Experts of a small language model.
Experts: 6 picks a token, a softmax router, a shared expert of 128 neurons.
Training: a variant of Adam for the experts, 690M tokens, 5267 steps.
Below are experts of layer 7 (counted from 0) of a mixture-of-experts language model. Rows are named router (the router's row for the expert), down (a neuron's output weights, with its number) and show model dimensions 0-191. Each number is 128 + 24 x the weight over its row's rms, rounded and kept within 0 to 255.
After each expert's rows: a language model's description of what the expert responds to. This comes from a sample of Wikipedia text that the model never trained on.

# expert 0
router [137 145 163 129 136 119  98 156 135  97 142 119 118 128 157 130 154 122 199 123 109 137 134 125 106 112 144 131 139  97 164 139  90 152 141 152 133 142 147 164  99 133 169 143 125 106 132  90 151 113 178 142 148 119 143 143 136  92 142 102 122 108 130 118  78 125 114 153 122  91 108 187  69 168 145 139 140 163 128 138 101  95  99 112 135 155 161 136 120 144 125  86 130 162 116 118 114 133  90 103 139 138 157 147 141 138  98 155 113 126  83 188 163 116 128 126 152 132 108 155 135 131 155 143 166 122 112 149 109  95 128 156 175 106 123 109 120 112 152 126 128 106 141 164  97 128 109  98 191 102 113 135 115 148 128 145 116 140  86 120 136 138 170 119  94 158  99 124 142 136 127 106 123 113 128  88 147 130  90 115 175  95 140 109  69 121 127 102 150 152 138 115]
down1 [144 146 146 127 105 132 149 118 132 136 116 121 106 110 203 139 155 141 145 137 139 155 123 133 116 159 171 134 129 151 141 159  69 134  96 166 128 145 131 102 140 126 134 105 117 161 115 120 121 122 143 141 104 163 166 119  77 117 149 122 103 118 163 128 155  99 133 151 130 109 151 104 126 112 198 144 122  83 133 166 129 122 131 149 132 141 106 143 164 101 129  96 137 114 110 141  78 101 158 129 119 123 113 135 121 142 103 121 136 109  73 161 117 103 167 116 107 128 106  98 152  99  99 110 136 135 102 100 145 131 106 140 169 131 170  98  58  99 127 129 170 113 100 111 152  91  98  98 151 147 137 122 146 131 168  98  92 103 144 134 116 153 119  94 140  78 120 133 109 112  99 146 115 162 120 109 132 128 141 132 116  86 172 113 122  75 127 147 148 104 113 126]
It responds to: Singular role nouns, year digits

# expert 32
router [177 148  92 184 149 161 119  98 103 139 144 179  95 131 123 121 116 168 162 132 141 124 100 134 160  97 161 137 138  98 120 123 115 136 123  93  98 121 134 115 151 106 107  80 101  95 153 106 156 157 126  71  92  97 141 142 146 192 168 120 124 149 126 122 120 141 144 115 107 131  97 156 154 154 141 103 112 128 108 117 150 142 140 140 126 171 136 100 107 160 133 144 135 106  84 129 144 177  96 134 126 164 127  97 105 143 107 135 141 110 130 157 126 148 110 104 115 144 124 104 103  85  82 125  92 160 136 118 102 121 159 142 159  93 127 120 155 176 118 127 149 156 164 122 143 138 135 160 106 144 106 139 107 134 115 133 136 104 112 104 157 166 130 145 142 128 102 168 113 157 163 120 139 132 126 139 123  94 123 102  98  83 129  68 140 164 142 133 130 131 119 144]
down4 [118 106 119 130 119 126 135  38 123 139 113 115 189 126 137 135 113  95 101 147 156 161 119 116 116 180 123  97 115 135 160 138 127 123 153 104 131 118 149 149  95 112 139 139 136 136 131 135 160  90 132 146 104  97 146 125 116 119 117 116 131 145 171 132 122 177 132 131  93 135 147 127 107 189 142 155 104 125 113  99 133 120 123 130 108 141  90 126  82 143 123 120  95  72 116 105 139 133 143 166  95 153  95 109 120 138 119  95 163 132 127 130  74 120 130 147 158 139 146 138 134 164 162 131  77 114 108 123 131 114 155 149 113 134 171 128 118 152 117 132 130 145 127 122 104 117 148 113 152 143 125 140 114 157 119  97 128 198 183 141  69 112  93  71  95 165 132 123 148 110 115 133 147 107 141 120 122 149 130 130 154 159 128 124 130 128 113 169 188 138 146 112]
It responds to: Latin taxon endings

# expert 42
router [ 96 125 106 125 163 123  86  92 161 103 146  81 127  91 125 123 116 153 111  88 101 170 166 122 119 128 167 141 102 178 141 151  89  94 111  86 147 145  60 142  99  89  76 173 141 122 164 121 106 116 112 122  98 160 111 126 156 132 137 138 145 153 104 143 138 145 121 130 157 127 136 135 101  82  85 106 165 139 112 103 119 137 145 147 182 142  80 136 120 124 119 109 123 140  98 148 138 142 130 158 161 124 102 137 131 108 153 104 136 164 142 100 123 128 122 136 130 103 144 101 110 112 109 128 136  99 140 131 129 156  84 106 150 167  95 151 106 140 114 175 155 148 150 120 143 111  99 143 138 131 124 140 164 109 112 109 101 154 125 137 140 114 116  98 152 115  72 136  99 142 134 106 129 112 125 100 139 134 184 154 123 148 175 147 154 116 107 130 151 114 141 145]
down0 [136 134 125 152  89 108 109 118 101 100 125 114 151 154 136 133 109 111  81 116 153 145 141 138 147 152 128  99 131 108 126 101 105 120 141 105 116 114  94 108 105  83 163 101 153 131 170 131 116 138 141 117 143 113 120 136 172 158 158 141 100 126 114 112 113 128 157  95 117  96 154 119 154 105 105 111 144 120  99 156 105 125 161 113 174 106 134 148 153 135 136 144 142 168  81 133 184 165 168 125 173 107  95 127 164 154 117 174 135 155 144 150 111 109 165 128 119 128 118 148 153 129 149 112  96  83 142  75 152 133 116 132 132 122  97 112 175 126 156 124 131  72  85 138 104  74 151  86 141 121 130 105 112 102 124  74 108 144 122 144 106 149 122 153 106 127 127 136 128 145 158 156 108 154 124  96 140 142 120 139  88  66 116 138 151 122 130  89 126 158 151 140]
It responds to: With and table separators

# expert 13
router [138 108 142 131 118 145 134 138 125 112  95 124 130 104  89 101 173 143 143 107 121 119 126 107 150 115 148 135 134 108 141  99 110  95  63 146 148 160 136 151 126 195  95 155 142 128  62 123 133 124 121 133 125 102 101 104 133 159 136 163 152 108  92 119 116 113 136 109 108 123 127  85 146 114 111 110  77 124  82 172 129 143 166 122 150 106 134 157 155 131 179 119 128 141 122 147  94 130 108  97 142 113  98 149  94 149 142 180 127  82 140 150  94  90 120 121  98 132 161 134 127 122 143 110 171 137 109  98 165 132 134  82 144 119 123 145  97 118 183 136 104 100 102 123 155 134 147 139 112 138 107 109 125 104 140  98 101 101 103  70 130 105  97 138  89 143 133 150 108 116 133 125 130 100 135 115 137  57 140 164 128 127 109 123 161 130 140 138 105 136 118  99]
down0 [132 102 190 171 111 122 131 113 175 107 135 113 140 116 130 114 112 100 124 127 107 156 138 168 136 159  97 148 159 123  87 124 125 140 154 123 110 123 115 148 142 113 151 107 127 125 132 136 160 129 125 157 155 117 164 138 115 152 123 135 174 127  95  90 129  88 126 168 140 111 126 126 134 126 109 113 141 145 135 154 117 138 150 115  90 150 150 149 159 149 202  99 125 136 128  98 159 133 121 185 115 132 125 146 120 146 186 130 114 124 137 132 109 128  94 139 116 131  92 149 123  92 167 146 159  76 112 143 148 114 123 137 111 114 128 108 117 146 155 103  91  84 113 111 139 153 144 165 122 128 116 131 153 114 152 152 102 128 167 160  97 133 101  93 164 177 129 157 162 145 134 165  98 121 158 102 107 131 154 153  83 161 192 150 122 123 167 150 117 136 161 136]
It responds to: Biography verbs and separators

# expert 56
router [136 142 136 132 126  91 159  83 104 108 168  87  85 130  95 148 110 188  99 146 110 145 165 183 143  94 131 131 105 140  89 142 115 100 109 113 122 148 135 105 148 117  92 136 122 110 162 132  96  97  88 101 168 110 154 148 104 133 128 120 107 131 180 105 125 128  84  98 109 101  88 134  88  76 147 126 130 154 130 122 166 120 143 138 121 142 162 151 127 110 139 155 132 141  88 126 135 134 152 128 109 143 126 117 114 131  94 126 122  98  93 116 146 127 121 111 149 141 150 145 142 120 127  83  90  98 107 173 109 136 117  81 162 130 116 167 154 121 142 124 122 118 112 145 160 119 195 120 144 137  81 127  84 105 119 137 184 134 131 122 138 133 144 137 141 161 101 141  84 126  97 136 186 131 132 118 131 145 115 132 118 122 116 123 139 115 108 100 173 116 128 114]
down1 [144 113 113  98 140 103 119  92 126 153 123 146 148 140 151  67 119 119 135 145 146  93 139 139 140 141 152 132 114 100 113 129 101 123 124 110 169 135 162 141  95 118 146 128 133 142 134 143 107 132 146 135 112 121 161 177 129  94 107 180 161 115 150 120 119 142 102 114 158  84 130 178 168 153 188 161 119 114 140  96 112 152  80 109 128 141 126  98 160  96 128 106 175  79 136 116 121 133 148 132 145 129 151 133 127 151 140  75 155  92 141 138 110 114 100  73 113  95  97 142 177  92 115 130 113  96 141 151 101 122 160 103 144 110 142 122 124 168 136 124 148 105 135 157 161 101  88  87 122 133 138 117 157 135 119 155 143 121 159 159 143 145 117 149 104 137 107 105 122 107 139 140 161  96  97 115 140 126 132 135 142 127 175 126 150  94  96 134 135 135  69 168]
It responds to: Non-Latin scripts and LaTeX

# expert 55
router [117 132 157 139 138 149 127 142  84 188 113 147 135 113 155 139 147  95  88 126 111 141  92 156 143 148 137  74 114 159 138 139 135 115 133 105  79 142 144 116 133 142 100 158 135 162 134 186 100 118 119 118 103 144 141 130 131 102 156 118 129 121 152 125 144 112 150  97 144 144 153 115 160 100 178 160 156 155 136 113 153 106 100 143 106 124  91 139 110 176 142 111 158 134 148 113 104 143  89 134 106 104 132 119 138  95 132  94 130 161 163 147 149 144 133 144  81  97 127 149 151 146 137 117  78 144  93 104 135 125 164 125  86 120 122 129 152 190 126 123 124 126 133  91 122 126 122 114 115 176 141 114 101  86 166 109 138  75 143 123 143 125 150 114 168  73 137 144 121 127 127 158  92 157 124 127 106 149 155 141 115 172 117 104 109 138 162 110  90 132 134  84]
down0 [135 160 112 127 105  86 161 141  78 119  98 157 143  83 109 111  99  72 120 144 216 140 152 143 111 129  96 111 126 124 114 109 138 103 142 126 174  85 163 114 132 112 179 132 147 113 128  82 137 156 154 143  98 115 131 106 126 116 159 142 133  92  97  85 136 119 148 109 133 125 138 161 110 127 138 149 132 145 156 155 111 101 154 128  93 135 106  97 137 129 133 144 135 181 132  74 138 121 117 125 110  79 115 100  99 141 147 109 131 110 163 120 121 120 147 161 120 139 100  94 126 128 134 146 121  94 166  92 102 161 132 104 134 149 134 147 151 102 149 127 128  81 106 139  89 140 134 106 109 110 174 125 168 151 154 131 127  94 128 106  95 127 152 117 149 147 145 115 155 145 117 118 130 157 111 131 150 124 142 159 123 129  76 135  91  80 137 130 133 149 115 105]
It responds to: Definite article the

# expert 43
router [124  86 121 141  95 167  70 152 129 160 118 131  86 167 141 140 135 125 168 102  89 142 130 113  90 121 139 104 130  62 133 160 145 142 141 111 129 102  96 137 105  94 135 116 130 116 108 140 133 130 105 139 130 118 128 145  97 136  78 108 111 128 131 152 144  98 115 137 127 112 155 103 110 143 143  88  72 163 124 137  87 173  91 128 156 159 120 154 132 147 101 136 140 146 135 130 121 142 154 140 167 135 144 117 128 122 116 111 135 158 141 124 133 101 138 168 139 153 118 163 104 148 171 135  93 150  96 139 142 109 147 104  78 100 170 144 138  94 100 102 123  79 167 108 125 156 138 157 108 124 139 128 150 124  98 154 157 120 138 145 163 109 132 133  84 143 144 148 132 112 110  94 133 160 177 162 119 153  98 127 144 165 170 102 165 105 151  90 122 115 129 114]
down0 [126 146  99 117  86 124 117 150 104 155 172 129 169 201 138 103 141 141 128 110 115 114 112 187 113 128  83 147 124 139 126 101 122  82 149 108 125 128 149 137  89  94 130 128 129 111 112 111 147  93 147 153 122 137 128  84 161 163 111 121 117 132 140 109 117  79 126  99 129 135 165 130 123 101 162 151 140 140 121 125 126 146 154 124 164 146 169 128 154 104  66 148 130 111 144 132 123  88 127 135 139 161  85 123 142 120 155 175 137 157 141 109 118 143 143 147 138 141 105 127 112  64 136 170 107 132 131 130 111  61 113  98 141 119 115 108 150 101 133 147 139 153 142 111  88 131 129 114 161 134 145 126  99 197 158 124 106 117 167 111 137 138 110  97 141 159 134 135 150 130 150 183 123 133 157  87 151 110 122 111  82 136 106 105 128 126 132  90 122 133 113 126]
It responds to: Quantifiers and coordinate digits

# expert 7
router [142 116  85 107 108 126 103 158 108 131 142 107 160 119 133 138 124 120 114 111 154 136 106 141  77 156 127  99  99 158 128 148 158 124 136 132 110 123 156  99 145 119  90  99 149 183 165 113  94 134 164 113 136 170 139 111 148 172 115 111 113 128 117  99 137 145 126 106 118 156 109 124 125 119 102 143 111  87 147 140 142 152  84 138  89 134 117 156 154 139  96 129 123 107 152 166 106 105 152 165 102 175 150 149 140 135 132  76 139 125 115 152 113 109 158 136 173  98 102 143 137 165 141 163  63 105 110 124 131 104  99 148 108 132 108  83 128 138 113 135 126 147 122  95 102  86  95 134 132 155 149 120 143 115 128 166 132 118 139 134 151 158 168 124 137  89 152 147 156 125 130 189 120 174  98 104 128 120 109 125  82 162 142 128 172 107 140 136  98 137  94 101]
down1 [123 151 143 152  87  93 114 159 126 112 120 100 133 125 152 138 119 151 120 111 160 172 129 146 113 139 155 116 125 129 117 148  92 115 136 107 192 139 152 124 153  94 130  93 165  97 138 162 148 155 146 156 142 115 142 141 123 118 131 119 118 133 146 135 160 102 110  82 145 111 156  87 134 114 114 145  89 160 163 123 100 137 125  99 160 139 102 125 129 101 110 147 127 102 117 121 123 146 104 162 139 126 161 152 121 140 150 129 136 168 134 123 111 114 103  89 135 167 120 103 127 117 104 116 121  86 126  58 147 175 135  96 181 135 102 136 130 139 119 168 147 100 119 134 115 139  72 154 154 131 140 188 127 112 119  72 131 133  93 167 126 131 113 187 127 135 147 162 159 112 163 128 110 156 103 102 112 143 114 119 139 163 131 125 164 142  94 142 178 156 110 140]
It responds to: Size and position adjectives